{"hidden_size": 256, "n_experts": 64, "hidden_act": "swiglu", "vocab_size": 8192, "qk_norm": false, "init": "normal", "init_std_o": 0.0, "init_std_up": 0.0377, "init_std_down": 0.0, "learning_rate": 0.0014, "beta1": 0.9, "beta2": 0.95, "schedule": "wsd", "max_seq_len": 512, "train_tokens": 447900000}
Below are experts of layer 2 (counted from 0) of a mixture-of-experts language model. Rows are named router (the router's row for the expert), gate (a neuron's input weights, with its number), up (a neuron's input weights, with its number), down (a neuron's output weights, with its number) and show model dimensions 0-255. Each number is 128 + 24 x the weight over its row's rms, rounded and kept within 0 to 255. Numbers have three digits each.
After each expert's rows: a language model's description of what the expert responds to; "comes after" lists some tokens at least twice as common just before its tokens as in all text. This comes from a sample of Wikipedia text that the model never trained on. Tokens count by the router's weight.

# expert 20
router:098141171116086087142098102123131112119153105144142104152118121126111089130104109162127136114139098141138091104097150101097125143125165110151101106161155105151144116107109136149146139087089150152096124081149101124107117122101087090106167123159129117150124102124107159132160139114115105097084157111116145129139137148098114100120132114112086145090159117123097106163092146146103129147114102112112145140105127110077148115154124188157149161142106113120166145157131114113153120134186145165059137161114159108112149143155105161135146169141152149094118101136144171141161133093111112139157141090110152116139102106139103116115158138095134108143141125107149138106091118145116090153102144173110140166142166163110103137144152148120113119131195096116151115160107108146112151112117111
gate0:130146152133094166137131137128142096122116095097112114141149135105144129129124159058126163146159116126129116089113106106079121114129129135112094132100118128099117124169151141133131117145118137106085125128113053135143154135166122118120100120152123111126142101117123120129145082093169139099139162127127110158153161111093145079137132097122077123055057138094088152096146114163140123139103168103126127137107136135119060121143127137096087121129104105129174143173111151140146117101148139105091133139114139171141152120126183100120106158097159138129103089147116141108119114131137102182192122084158153155098119117139126150123134147076127148112132160120127144144106126130137099125113116161142155136137141138109160107123100155126112148117166130105118143148144152130116171118138112
up0:092097108147153129174145135098161115113092123154166140174138117120118117132102153151151138148193114118156119129115105116073124128153173146101135141142124085125088129157118161131143131144137136103109087088149090119112123135133116168152075123151144126105129114117125134117148115140170147095099133116111114111147159154140099136143113143145097131113095167097190154149122051140122143150109110108147160164107099136156093142177123154119129168153169113113094092132127109163128112122140121060120110165128167106125141122109084154139086095094126120123135077120131071154116148115142107097156134133125087119124127136137121130131139111113151110144156105121172158120098143156138154106117138172098130114143123136100134126128108146079148133111117085112155139100121164139104127138122119
down0:155113103155163212092153114123139166138140117120137143134124104128101153136104110160131117131119119145138150139155143184142120155175106100109153122161136126117098126106160144118152124117143139065134133129129180157097131111092107133113140125128162154141152143140129116153164156159139103104131146103111139139165136142112168100126124155160142140122094135130126127133134116114120103137141112125131126122131141120154146140170134137195153136099137098183144171141144127166164134162172134121088156151149118118173124142108131149143161163127144128101080193124124163118130158150138154159117074164115093116127154147127108112144096149147114113111100116137132160154126118129161124103110125166151110152141081154134081121145169112180121136121161150129169142117067146143098134092100133
gate1:158149170140117159083120120123123143109115114152144110139132116126078129120143138130141103120150132066109132172133102148131131124100102121108125123179135133181129122017114132141144147146148127118096129111166103132127109108131133162129132133144172117127139150104120143168151163145161136106119151114094118153142144123115157125130110115105083129141110105135201139117099114118149110178127087140142150109168186120104137106152111150182182133146130125165133137113169131130092105119179101111133172156132132162108154122145114144136143097178173158146120178132140130137165134171133136100112135157119122136134140137192136106112100136117174113110110112126141124123168129126105160128118135137065117120113178144155109124137128116156141136117117131114156134100132107132111146117116113
up1:102128135117168110147095108118116184126153114142086129144114111121147101131144123155102120100131109112186115139096104156134134172102141166109154133145119121116109123120118107125176143100146133141152101135150174128105146109088171098156100132099141133136129185134136132111083141125112103112122138137114124148100190134133113154140124146157123120164170138152144108126116104138134142103149156116130144120064113136147127079104126108159163137118162140152104094118131132138205127108131136076104169114151112129135111137110128144149102074149102093142166173138127077140129167132134138163129126138089160081133128106147133115111150105159119055136117093096143071076131122084146117134138154127124169122149171132133131124111133144110156120116136109123103139083117114128117110097126141
down1:104118084194169144092117086174091137152108102113098120147171159123136106125092135082084171158112095128099092150141152134095145124138141119079124150146117108167145106158152125140119093094177142131158097129149145129163153135147133147123133133100118108126124159122111151110159110126099128149125102125152121122139104116150146157143152154127144130158166121103096107095126077115157135153134112147128158156156134087116099150047118129109142104141117163118099131106087112154151112113136122111119109095087096136109126112135159138061140122152137119124119137109107125138141154161117123150166107124158163140119126149100094098141115166154138132102117116108096104113090138141072155103129129120128109109088104123116102132145108144152145096138110162163125122093135157071139139139125149
Description: Space before next word. Bare space tokens in running prose and tables after adjectives or commas, before a noun or number; also words like range, fit, set, start.
comes after: " |", ",", ";", "|", " in", " and"

# expert 22
router:114146166120105100149110109109138115111185118140151100151086121112111078120110108168107155099150105142145089098122135104092142167134155112153107089148160119143140116106099143187130153111103160157097160121149107108106110119097107106097142094157125119154126097118083162144143152082095097114087142095103142115157166151088119086114127106105114160115153109121086103146097152140112149150116115112097142143114132104110151116150099161148155144122110077123144157158126123116176094134172137153109142152106142122106163160140099145139144163133144156110114121152156153158139129117095100153136157115105141101143118094137098114129157133087136117152136112111160143107101110132121083150088165137094141129148167171101114130153139143100104120154142114080129108141104093133107158111124124
gate0:156135105109144126175126096146144131137160096137111136110084137113128148123128096147146106104104118141103116104130121125164158196088135123122155158114115137181121119111140111158141163140167202103132139135158125120087138151106104144108135111125145109141110131119100125125110167154109109128155131166133142125131151128154091198123110172162111129115127141143147112150082148139130139137142134114113139094119194121061109132140138082130124130143143146141099134126144154132141137118083127138129119120112117107121102114122071122110105119135094114148142115151128110104128117151141157107117116146075144074131114075107113131110124105152124112125139118123147086064132096118121140115157199117147140135142144107161133140145129136093128087093140162148157093133198070125103114097132125
up0:121123201136122133107111169112117109124123127139108117146164146154096135119098130124085170128105133082135129129122114146169105126144166126121098149155174137101105099138153129135138158128086103155104122100126149113129112161126110151152112120142153162110126130093110107149130170090121131143107164122131102134134181156090112123107167096107124090156106101106106181159117098139136133145102134144089110090121111110146151105138080166120110148154095066134117133123157145149122129096083136118107133157140094119130148130104137118130132122149173153141118073120140089142110103125122160088142172123140131092105125138138135114129131133134212145132118138107122149138125126154112144113097101129091106134158132152171109137144112141103145152164133100155131164126057121128106201131118137
down0:131129161114139156097108121137156169089139090130128138176140108126112170132117153076099119138121115107124128110089123142148129104142128152134110141124115121145125092120132128130104149141116172115155126174152125140159117116150163130153142147110105115116142073125163154126139070139157137128167145134128104142113117116180140130120138118118152085128131130129137165075136109194120138085097081113132124170141094149138146145158079109100122113131078128090135137129131114146083103120167086084166114118120113108146127126140091146120138117152113110136155138165159095178135151101119129141126169134113089078160081091138165092139150098125103114067133163118093133159140107113135167121117122122137179111116145151147129129162137124142135104162087151132166148090126127157131112110143148
gate1:166120078127117121095167146131138163120168134197144153140106121084133091137119126158168120169097135137134149153122145178130128188154149160097103185140189164121142131148099135137113123145129104112138089157119149116146139115193128147122134131079099146127151149115142123100100162076162124134216123132064106123100113126169141122122113117098166137105112136094141131133105124134178121141106136155103120132119109145105158128124131128141115105133171146080119170109160154134166102134175131136126125135134114129148138134135173133172151076116120141125155179123151149119154120139139124134130139113134121125125132156132120120134140138119146144108139139135076137121132123133123136141121159119101097114110154112144109152080147127171104118128133124094159117111127159157140125080133109
up1:112137110134109100118131173101104139145129115127162082116084145081138133096138145099151136162143113139167127149132116174155109109126109151126113146121137146134122129124107163114114154193077140134140169136117132136102123103199103117117164167172121155095084136170078131111110108161134142133116149100091124121134168125109164117109119131112170134122095132135120183139088106132140135140102171114132117151103092128125116130140110148104134136161085129080115193136138126118138130180184124165132108159167108138090142134131156120082108116134142167118151112146133136105166131136176102114162152115166131131108117161158128102119106121113171140146151100122093143141124122142137119146082157107139098148135154114149114147152142116162127130143133073092119109138153160131133162121110138
down1:122110121126104104122144077114127133097128121101168104188117096113126099139129126122127119123171157129159143119110104138147119145112100116127107141170150128105094147135187137102151141126180185123131159086124077135135125107185111164116178103101100122098130149115122133086165154135102126103154184114146105091140130118118139131083089137107086181122134127145153103119149137164113128135132104106112133153131097141139140125156130094088104154097096124118118108182111114150088136136137168094104154136107159144153101158169144104127136185140110119137093149152134153097168109130146125112171100128133126136143137153150134147141129141148148121108136140168104139110101115132136111119146118099115136127139113126094136138181133165142137128143126069162094149102096172099158150109132150
Description: Table cell separators. The pipe character dividing cells in wiki tables such as succession boxes, election results, squads and filmographies, plus look, seen, Stone.
comes after: " ", ")", "0", "3", "4", "5"

# expert 52
router:103152162125109086131108110107159124098141112131143110155120109109115096115092136142109148083138111129117095114108127121105146141125150107155122111152153092152144108123111158150155171098084148153100132092171115108123098096107126105110142125150122116146131096123118145143155149114118098105097169113096157120136152153100114115117143119112097167082157108099115106163112156158119133152105102119103156137113128095103147137141094152159144178121109119127154156168138090098176110136165163165083137170111154115081182156147110147145143155149157146109113122133151141153155138106108110136141137104091147104163111101159108108124144141109131099162150104094125172125107092144115110148097138166123145164146150137091108139166164151133117113156184102125166117154120089116081137116099119
gate5:108105133133122119126079152121103115139141111096149118148146139102117069178102139123083136117121110145127103081135122098128160142118137119142109101120119119166106133167089134136151125118132115111123120103191117141114131084095128114124158159110135139147094126126133166144120108137130128076155171116125136093109098128092160146162126128126132160103147160133146101154095119144085106152135142128077132119147099139134131182143127091101096177103121139138132124148150071106153120151172142180086114071170161132094146130136146077130107134096148110136121159122111100100135160093120148137120146107082148140157137150162146104109134146110129097106120151148117086137134123133136085130183098177138145157085121104174099122115131124147136113158148095111113113163104112130150103130109144
up5:124103138129126111099098152112117112136129148098143125137166150108131069179110151127115126121111125161122078100145099116129127132102120118142118122103111126136088140161094122123145143112136110127134130118171128159141133093099135116122148156114136142123110129121150151136142103135121137086150167127139114105113086127100181161175126133142135167129135164131131083176110115161092117144144154154094116112144097130142122165133122107107089197100104134135113115144149067099159143167168138162099098079160175116090146131140159071115107122090155133137146161115097110122136152106151149136106145127092136167157128153179141118101112133104116094114111147136103070119147135107119069156181115184155130152096136113165107108123119113150140108155145106124123120155115122121135109133095141
down5:112141141094140148157164150132137133161096145146108170120127114116152142100112137155098124116109118131125124094126117156099143164162129163122166153115093125091125116120143152132106151139123148142124081078144121067133138203159072110120143093142094119162137146094121139122128125111136124129128108123101104117126148113097098151102127122120140117107081154172138093154116142126151140140115133139103092116162159129116152133111157091123126113159115189132139112085141131154102126136051149127186141139100161132126133140149091091106146098123073105138170132116145110169132111118149118162129130114094146121138151136102150124096151117090127119153120089140106112092138086128094116170106122120175129120133120152124162131169132157072133117146124177093162112134134155132149100136095115
gate6:110140103145122151129092132161125151111144110117114141136168125157144103143135101148104138147131076147145141106103127152084116168114075112140079147105184129164105162121152148170130152150136111161106168132188107121103083110178127128107101117109092145129151137149171113083172147139161118121115130124135186179121110103121140090122159144101105148111123133155139139127097152097130126148106165124107120125121108120118168114177129149141125143117132116115166109133154089110102120124114121071108106135110122145133151122086118124137120131185113131121145146112172142146154081105126133151135136082136112096104167128146131114117115164114119100132134094078141069125157128135107087107188120130177109136124153144123091109136131128117156131098118140102145148132136105134135093128141083
up6:127122109162139157142114121183136138113118122129127162133134111159123134174110065144112161130110107122149147108112114140098131145115079089175107122119119130171135156129143105172119139204148110157139151103173100113132060104168097117124116137073126128111151131162157100122173137113147114137134162125172126125092119124140108118106138174144129124138111162137106096152121155094124112126121119114079113137134124105136146138164113109130103140124138111129141128147159101134077111123105160083136093158134148144144146156105136134130150137163111125137159156121150126147127130100130115172110136129101100132120132131159145137104110104105101096170138177139116131124135115155139120102147085134161142152148161125128184122122143119084149164081114136109151182120189119130141064110142101
down6:123105070141082128148123126171118128120123102140166107157139132162122096155134151139151164115124092132123138134121125168086157133144142151119121110123158154089147137152161108123093119097110105144108100140149107129112130157126157139127114117123117113154136120113146135123153182147118123099091128134158121145072111113108121129132122137151122107128135122121160131129099115076153135166083175106154127138143178127114153117135120119077130163134132128120160137155111136150107094129140111095099118159163161142101093154142095120095124116102134152113135101139156131139084094110071136159134131074132065107146146089148122164100070169087065119104134131129161127166147119146074138137098151136109108119144117152079110148106094113106175104125135120097158136129129128104113086162120137
Description: Digits and word pieces. Number digits, especially 1, in years, measurements and tables, plus word-initial pieces and words such as mid, determine, weak.
comes after: " ", " p", " b", " re", " f", " $"

# expert 58
router:094166156119117101145125120118139111106136131143135082154086106115106104119110119155108156099164100123135081122102155098102138160108137120150112107151169121152150126101116138181133152089112164147095147099147115121113121100111099104098136094149132101151121086134092139155155144094115101110107151093082146115160150142095114100110140109094084153083160093092100119145123145149104136153116123114111151148106136105089138111148105155137155165127104108130137144140127092100141115129168156152106153160082148111121166165140104138150153158164159129093105125165154138141149137113114084148157155113125160101145114101157099115119162132079125106157144115102155147111104098137107097144117171156103133159144152146096101134160137137118107123158189119118142108156095108138108154110095121
gate5:143112140089145155138146139117122116113138137127144111125090120199100158120124147130121155117137132159144124141101101118092161144117110143126098144131108118119120099137130089115125118103154114136196119077138125113142110141157173193128117106147228144140118095105119124129106082111105104120120125119078137127166107134138137166108075117096097134107140153176126147127118103140132145119166147133104126096131090092125136150143126121166128160113127091113158108134178133152133103137163119123124106140117151095103161138100145124070172127046121150162140140145128140138161137125117074127103126116134134117133118130167139134146082121143116097102114096105076143126104123164150115133116147110159113139153137145161164085128104126157128162118124124122120121138117090132089105108140110
up5:127129118135139146103154154116150132133130155112129128157166138114168149092151137118136089115202151068116139130195169098185106070137105112138142116101124119142123124096089116110131176154143134100118134151098140120154134170126136118148109106114097094144143127134136148181152147130108173122112137113148102166110125174115166106136078151089113108134135123119146115126130103086113137104125121126136137130139103130138118130148153152128117120137107135162111091135112091117139133116164148104141141161112108144129128114152036141095117136077179168137122143128088148129076116142105155131111111131107130142110109164167152139124074183154150154137142145085100140144122148136148141150098133144124125106144121146130112204158126118128105137141100110123118136116097139118116112108149129
down5:125138176111148100130100156147186160104126136151122150131127127131141113155166125132096121102154091183111106146105098150069143155122106143148115146155114128123129122129111114139114098108139125198144138113101132140138168108121120138146122137127065143148157135117159124143146110123144174091125158098124114132116208130109138078123126130157135136133110109139125161120097092138141141149085146111138122146154139135036140094148129154129149150150106147136139114124145143126128098153109134163121107121157121131141205128145148115158071143083146144115118127118115100115151166151133099163124146071139129111115144104108119100109122179142128153117128145156136116119125162141099114164126097153149140154112156131117142148153146094081128156143147139099111107170094125130126103132084102
gate6:147170147155133096179134127144159110137146129093113090157082118152146115119124097139110152122083115155137136123162085104114191151093103126104136118131125143116105158094140148110117137091105156107102139135154139134143117115085127097177102112128127134131120100137144112131148103126136154146136130139133129177119188118112137182167132127151099103116111149120125119130117108098101136144163116125133161072153160093181146100135137122127119134147080122112120107124088119137115132141145131150141144053104098140125111152129152115160088110122104127164081148129168133126139100132153134157135124111138168131140116111151094123117183124158122095100145108127179113145143118089155121117147058106105108149136123105107129134158117143136142081150142140163122163172112087122122158132158081
up6:117152121112110173093112121134114133095120132131140171160225149090084121133107128121155145152150162125157139120130205127107094112122178117147133113149109119149118133158100131137138131166112148126131131100142098140097133110134129091145146135117165157147172143166119137113157142094128135173142115105171114105120127151153100117104121121134130173107142123154129120145124123112130116130128114112129157143151094115054197127123113125158118157133140132125137111134128166147169127154125158120132094161147161097132174102107103147081118114132093138153178093086123117148117124113141144119116148148103111144119150150121152124131112127164153119107148112116140134115124147164097136154102123167108132165105124145149135184204124108139157138131128096124172128072124116121133118124083125
down6:131131119118109106101118134094076193133111119134127117106126164169121154126143126132128154138123129113104140112121119106122120106133123121131104104135100130135086166135129122128153159131095141137165153094086136090085074162113173105056143098107114141109137113138134117079166142138158104109098129182125098108147134152095106140143112128130152130144173146133152126159149118102147139106141112124098125098112169106167138115151145096120167138141129118110101120186171140110176165071123144140125128087141105152098116143124159127104119104123113107150123114176100164109123168157081127149118170144117149130138137129085137120147131121119151155185129117157159089135172123128121120151090126147154109111116160130097125157144143143145125133103073143091100146184126146126120099143108144
Description: Digits and compass directions. Digits, especially 2, inside coordinates, years, areas and statistics, such as km2 and 2020, plus compass words such as west, north, southeast.
comes after: " ", "0", "1", "9", "–", "2"

# expert 23
router:114152150122105078135115123111135111086149131142144102152118102106110114110104121152099169091159105152145082131097148101099150160127152120149113100153152110137127120104097154172138142094111141156117130097162111111110114095095106088093138076170119116146135105120094145158145157107126096095097140084093142124155162148090112091103140120092115146094170103086108120139111152143131142149098108112117143173112142106112144107140102161137161155146112099148146159157134121121158118121163161147103141146097160119102168171141099159144137150159152158101125113150151157163144124108101092137148156113102171121158119096174096104119148143105140098154132114105144138114112115142116095149109147135094154170150160143119126116164142135124098125142190115104148117156107122132099161120105123
gate1:086135158128122138140121111103121118111112098138134121136141130150152109134114095101140116123130135156106116153122115135141163076125108080163122105134138127098183147118069162167142196112114139112125125085103108120145128164088106089098126118129095117107101101154095119131167170126109145126125146155143136125167100125111148087101091121117135183154118123082115133143122101144096096136099098133155105171127152122133131132140141122154131109147129119181138166155167129100185127107141156139160122153140135102086171142175091128126144167118105130132100141100133140120124134126145112151114140143120077122120092135087127133097142150125132096157121114134175123158104137130132117138093161143080143173152173141122110139107156129107082116199155122147122114141177119127125134115129090
up1:192133102132140132135158183119146170112132144130127131117071140089124124175137130126144099135143117181095131145143145148111153133098103147123128104120163141103092131115107184174105164147100130098110112113151163139128119118119126135138134160095171126141147141127141103165136117129141152159115106119139091094080172129131099173146114137190168126114135123150165073144131129140133126129119115137121165124143142138123146132105095147133134130164127127119096154087114119144162130153122116124160163094167124085108060107120160147136144111112163103131129119152143117125117128117122121118126136112115154143066178095134123114116117138133132160092115132135121103131157114114135143126126065083162151166113119116173146161141142097151094136171093103116102138097124094098127167158092133
down1:167108175138097168119095128071075106136116140127161172101146129111134187120150148161111156125128153108096152106155099124123112123138134105136154147126088119114153168166123094169120098158084125120131127093132167111128155104118166087153136132137173121098109186145146117109145106131137115143128100119185127150137101172148116111132126151126111128081153103119087140124123156089110143140092152105091159124128172119120095121121109148141121127136132127120173130122134145126153109112156125133124129098116158144095114130163142095155119082135123156166151096159147151121138113142066158146155178119156083137132138125135073101167125115105164122125103114158157132144138135193093147129139113095125132131116139137117127139141134130146119117104146149136131127126173098089130130142112082
gate2:141118149118131089133126106135094095131173116100122119123122108131125120094130097128174190136096152149131102102120129049145133133198159128157116111180155135103124151142144126114160095129110106109148161120166103138117128107080109136107084121136157141135111105068140134126136168086100093111095101159132129123128156125112098110104090109120109100126110149150119150152131110113126138131097078094106102107144118105107167130121101108166157123099159141140141115136100120114157138088121123104116103119130167121127100101144148137126140144064133155109116102171124134172088130142143153135093162139110130093133139106074129115143192129172131167129141131109157117127142136128135122127138094159066144143129180140122139119129155152106128095158161133090137132120156132134112111121116133
up2:109108128181141103127146107121111114145095128119134143136092088125116125149134125128152131095135121113144146149145188142071153170149114154130140105091123116121128127124079130081137109116116165117104121171079147113144121137099186100113105130127117118106124128102130131100134113121124107119111079102079132112100129115111193153166090118129114136113138176127160129104119075131135130146152106152120140093091129137125107133138157107125124140119118143166139129071150113092165125171102141169136100122116104088127152117163117145107085103121105087130119167164112157158151187130109109148165140099106144141137147103140150111159072129105090126129149115135163132131137107137117117105105158121153099094122121107100140121126139114119107114075064144096125132118136149085137129171169122
down2:163136161137114158149116136164126166176111120133162120162102133138177136148134124126145112147178144138156183156162127121178107136107120148119153159102150156145113064157140120130140145121126103095129164182141126138129120117159080154103114110143144099126138116112172116157101124169136135113135117124083127157115130116161126164123158174095115153104113126157128109142115109135101139138148115178124116107103119137139123126130150149141075067118107129144098157121123126178104118140126117146125152148121138128127185159123120144115072171087143109155100116149092103120135156151124149147146194121101160145138140116107123148122120158141128134155125138158088148152166137109185142116159119102124143097152109116137143161130159149164168157117124175163111130108166111138132142144100116
Description: Trailing digits, closing quotes. Later digits 0, 2, 3, 5, 6 in quantities, years and percentages, such as 600 feet, 100.00, 1946; also closing quotation marks after song titles.
comes after: "0", " ", "9", "5", "–", "8"

# expert 10
router:111161160107068107127078115116134111090138120154133112170108124094094094117103123133115156091145097158144114131104147114095109160123144143161097111163143085144127085110117141152131135098091144137103148101172104117100103082127107107111158121144113131150115091119098145138146116103126109114124159088121143115143167146097103106124141096105102149097151115103088124146100151145117149164104114120097171132127119125107142137192127164134154134136096107123171156168141119105137093136155161170065141125103133126104153161140114136137149157133157160113125107168155166156152125120115102146181141083098176123136102093169117120136159139105145125135150125119128149108114112142124096162109123157113128155158150138135125135184145139119108127139176124102118134144097121159098156112097115
gate1:143174106126094151115099163147138169084135100141091134135162115111160095132116154063125100131166122092179141161150115125113108118138124154128121131138122124118150144150169101146144154101148135122108168131134161153108126121159161132142112141113113165131077167160152148100133080121093095109133088151126125117099150128117156145153144070111125114079119149147100139134099145137147104066131161151106142152136128136074132160153126096056116110111118123110130122136134115117132129120139119136105085115110125148158169149090162128126131119150108135127116140113076127126136127132109138162110110141090150126133141134085133199114125140137094098099141109141135115101118131166136178155165158136119136115139103126106109143161093134119176096099152110110119165112142143126121105173161137
up1:122135146133118113074116140129116127112117151179120134146153130152172149160142117118158136192158140130142122142120144089105095133165181091151118103115109151113093165112087140147116105126095140135136131113159171180154121129124097145181154103120078063101131129101188142131125142138143118134143147126134110106141131123125104133159122146103081115142135172130131095113183143103131148124126146127130123141150110144114185171121123103116119139139132139132134108141131105158123130119110138147123076136118119136131140163121139174139101121158134120194115170135124144120093110171082130137143091124079138164161136128113140136165132139147113141104151117140135124097140154154153080140173162133126119136157128145107145173109109135121135096141122115134134145110093157114138154200083089
down1:099080126127126130127172162113108128089096143128105091105130111165110089149100127117112157136136132145088108084130128132095112147128151122143155165104126142102130149124129145149125137115087082135171123143129148145167167168116169134136142099127130116125107132129158105122194147148132145102101126085108142095181152138112153115137130144111113146097122091107131122141203139114122192144102083121114112113169145103131116163146195101090160153117170134140144132114139095146091103134153134152207100147135120133102146129113119166113108132107127112104168136128144148157134110148154143105150116164153135148176118149116153105181144122095121096105107095118146100119108159154138130083128108146086117138138127126092110133107093144152127130154128122148122141137111139121139124152159151
gate2:122156103126101112135141083091155112122129154139158121135124133112133117105124114146136110142121131119152132138119103101137097108142105123184135123131191115073129111113126142137151132101106107102126131125120094114097096123142126171119123130069141129169095165156109148132090120081123104115165123095149116144080077107079115122095105102104150080098133115126137124116143166092146142152121133071160165180164120143139093135100120085097135157172161119131095143136098126126118109157145100167136150114121130106169120086142140166136145129138099166105114110116139170119108107096139157127147119164149116091141125085137149098152144116133150120126142152111180100142136118095054141148162124135130117155120096101133128127133114175127130175143100095118124079133114116145130143153137117
up2:136167138128133132111115151129133145168120120142081152153161150129163102138097112100158125161122151101119096120085098121114100127141082114098101113136138118100090088144133114143143158088128123121122127129117143137111159107136166154109153158110147118130116104140123063130133094068113130163150123134117150148092137106113140133148129069107137092112116100138116130142133118134119118159107171107129197107155132173117100162132121118127132116144139099129097104150114166112096147142129096170148133110158159143131155089105157147154136097138143119104127125082118120154180159128153134127164135104145143119159123136115112112124131125102175100115133130112117128123119144143156182132135103161140116180104111074144099127175103165095174137132126187113107104087090113155098097173146119
down2:150147113124121162109118191110114152134128167116127151147132140147089101127128171103125127152067075122145124106156107145132113147184119140127150147095117118114123095137110141126118153136067142146137147139145169129137119141145152136084121142120071128132149136119087103139115123107095107168116085187152141086128155105108152141119096168141148171152130165162098110138148099144158143133138170164118130099137139140111108139145172122082123123113119163110115130145139146136133153124108132114161139174166149114126115140125136102118139132074140154137127098161126148138156187151107091172110125083145148106159134116131101153180138119073121115112116162113112126115141158119171156136135097144128119116153121101115161144142142109105186131145106130092091124115107138156137114155149167
Description: Motorsport and racing terms. Words and numbers in motorsport and other sport articles, such as Racing, Chevrolet, auto, class, Group, major, and cells in results tables.
comes after: " |", " the", ";", " a", "|", " round"

# expert 3
router:118146151114111099122102117121138118094174120148156102171101091110121116111110125147090163092146103143146100120101150116098140146135138118142117115159139114145147106107110161191136147096090142152111144081155119092101097102092108098112152090168121118151137095127099154159145151109117113099091156112103143129144137156112131109103138108088106156083160092120102118147097160142115153133092107118101149151112130092106154099156106145146159147133120090134158145150125102108146115136172147167115140144105158111107157141160111144157141149136145175095114129148179147144149140089116115147153155106101184110166101110153100104117142146115145102151144097102133153105120115130096116165091158155096140146137160168120122145144135150117094132143147099109128108152111105148108165108102076
gate2:145134119132141055164116106122108130155209091140172107109085166121132118132125123151150101128104075146175128122143191123153178222084142129129140123168128123141131139081130108115108062134154161114107146183142135082123098135101120082113116138143129127162100080122160132105101147118090118103114110134121095130135165112129138129156146114168109093101143147140136121102120147129080125136148124098124130107122145169136150096134141113101163114118159125112139144126136178149135120140148151134142139117122120154109108151116120122182115151112138092101125129170129144138142139189124129143172123114142135111131148132113096129098124145127100175145123116138153136115112126116092130126132098108104137107140123144144128128132116138119129114102134142124120154188120119125149154137177132
up2:133058108112145145131140122122125145139102127161140134175078110126140133118120120152087099111151108122131121107124105123120127157128127132146128130120137082137125132147109128119130159190177136189139125171122136054113080124142122134128113101155113133129162146147113111136142133118109136097099127133125075127123123130136138124160163158137135124106147145124188146110103099125150146132124143120131126115085163122159114112118128141125214134140151127117131131074125082121134114116158099139132158142169109152130125128146110110143096104076147094185106126125119123163133073112104115140138119166035089116137145107122054125132132098110119106155110114131121116140133122067160152155150168121140129132145138151149120116129140119066120127148117131099114105097129123115126137139149117
down2:124138094132129129121173141176104155160131103138109162121112132129136084156127119100141139130133167128154121121190112105122136114151154134099098112141161119127133127127154149120121174144124116133125113167134145121101128127189106150108132154113111139145139114130165123162114132076114133110177160143148096126131164129136117119137145167133101112178132145129144075101115146119104156149138119139118115109150108088104182148119184109143126134116112153086114104097164158137190142092116110137103151100122135149152126141092078111140088147126106086143124126122113110132158106148148126145137093166118077131060119130091111119155130108146163176111116098160107090128114147129143154113088162077100159140158106132096143119150138096159168119122128171127099117130133159127151133099120169
gate3:133107117114137126163153127152138136172150137179112122150132096106127163123087139155115215114127122136128125124145089112097114165093141148114132131130117108114122146150127115124129176118156118176101110125119137060144101120099109107158116132127120166155138144201115093150123118087103157095090110129116122148129126128108108131159118125133166127124159141148161126072128077109148157120095133106148146131073171123116097109123133144116150130132155148065103135113156112168160135113139130063123109120135118142160121120127128142147099116105148122140148111127137127141156102096088108147131097129082126147136123114135096125132173120139132117126136117138115091090127145078155139108153140145149115120130119139115145165109102110073160170108131088142135198089130141132130108138152164
up3:110100148119126108142130096119137131137158127139097121094115135124134134123103116160134187051104136150131128158091121130120146144111155133119131132147138052084127135121146085123111053108150135136145097136143119143092155151103139111138110163094116200134148120121105125091163094105126088111125097118147090132145137132112138136138139112167179062152170183137061137129149142128128141116138163116142091130123114157131118126131134140102106139131134135127137139112180164200122112142075139135127120138130166112121109125117096122123096118135131101124090101102142143147169110117123136144155126104146126151131123107124128131123190106124109141155131122138138120112126112128165115148121082102099174123146075110113122126128103084067167118115126115116118131138130154117146128126164148
down3:115154099145174174131182153144167144136159127106171147086138097139133131108138113121166114153142119125164131142108128129092109148174167156140113156127167135078152128141126079113130107136103114127128120133127128102109174129142081143133141094081117091139123127119149121115140100148148113163140114108110094145113154088103111110114125127106147136173120150124143131137086126092124156115071155088141129094171143141114118139123128155106112116082093119126105150143160180113122094149129138117101084089128104131155135144098110127089156091126140106160152139096154114214131126141111106156057123135119133163097170119138141140131134103089140126135113135141120089106082145102131141117103132103131121144107148113099130125167136080156147166130132151120104109106134162148143120110140129
Description: Line breaks in markup. Line-break tokens ending lines in infoboxes, tables and lists, before section headings, table rows or chronology entries, e.g. after "chronology", "==History==".
comes after: "\n", " |", ".", ")", "==", " =="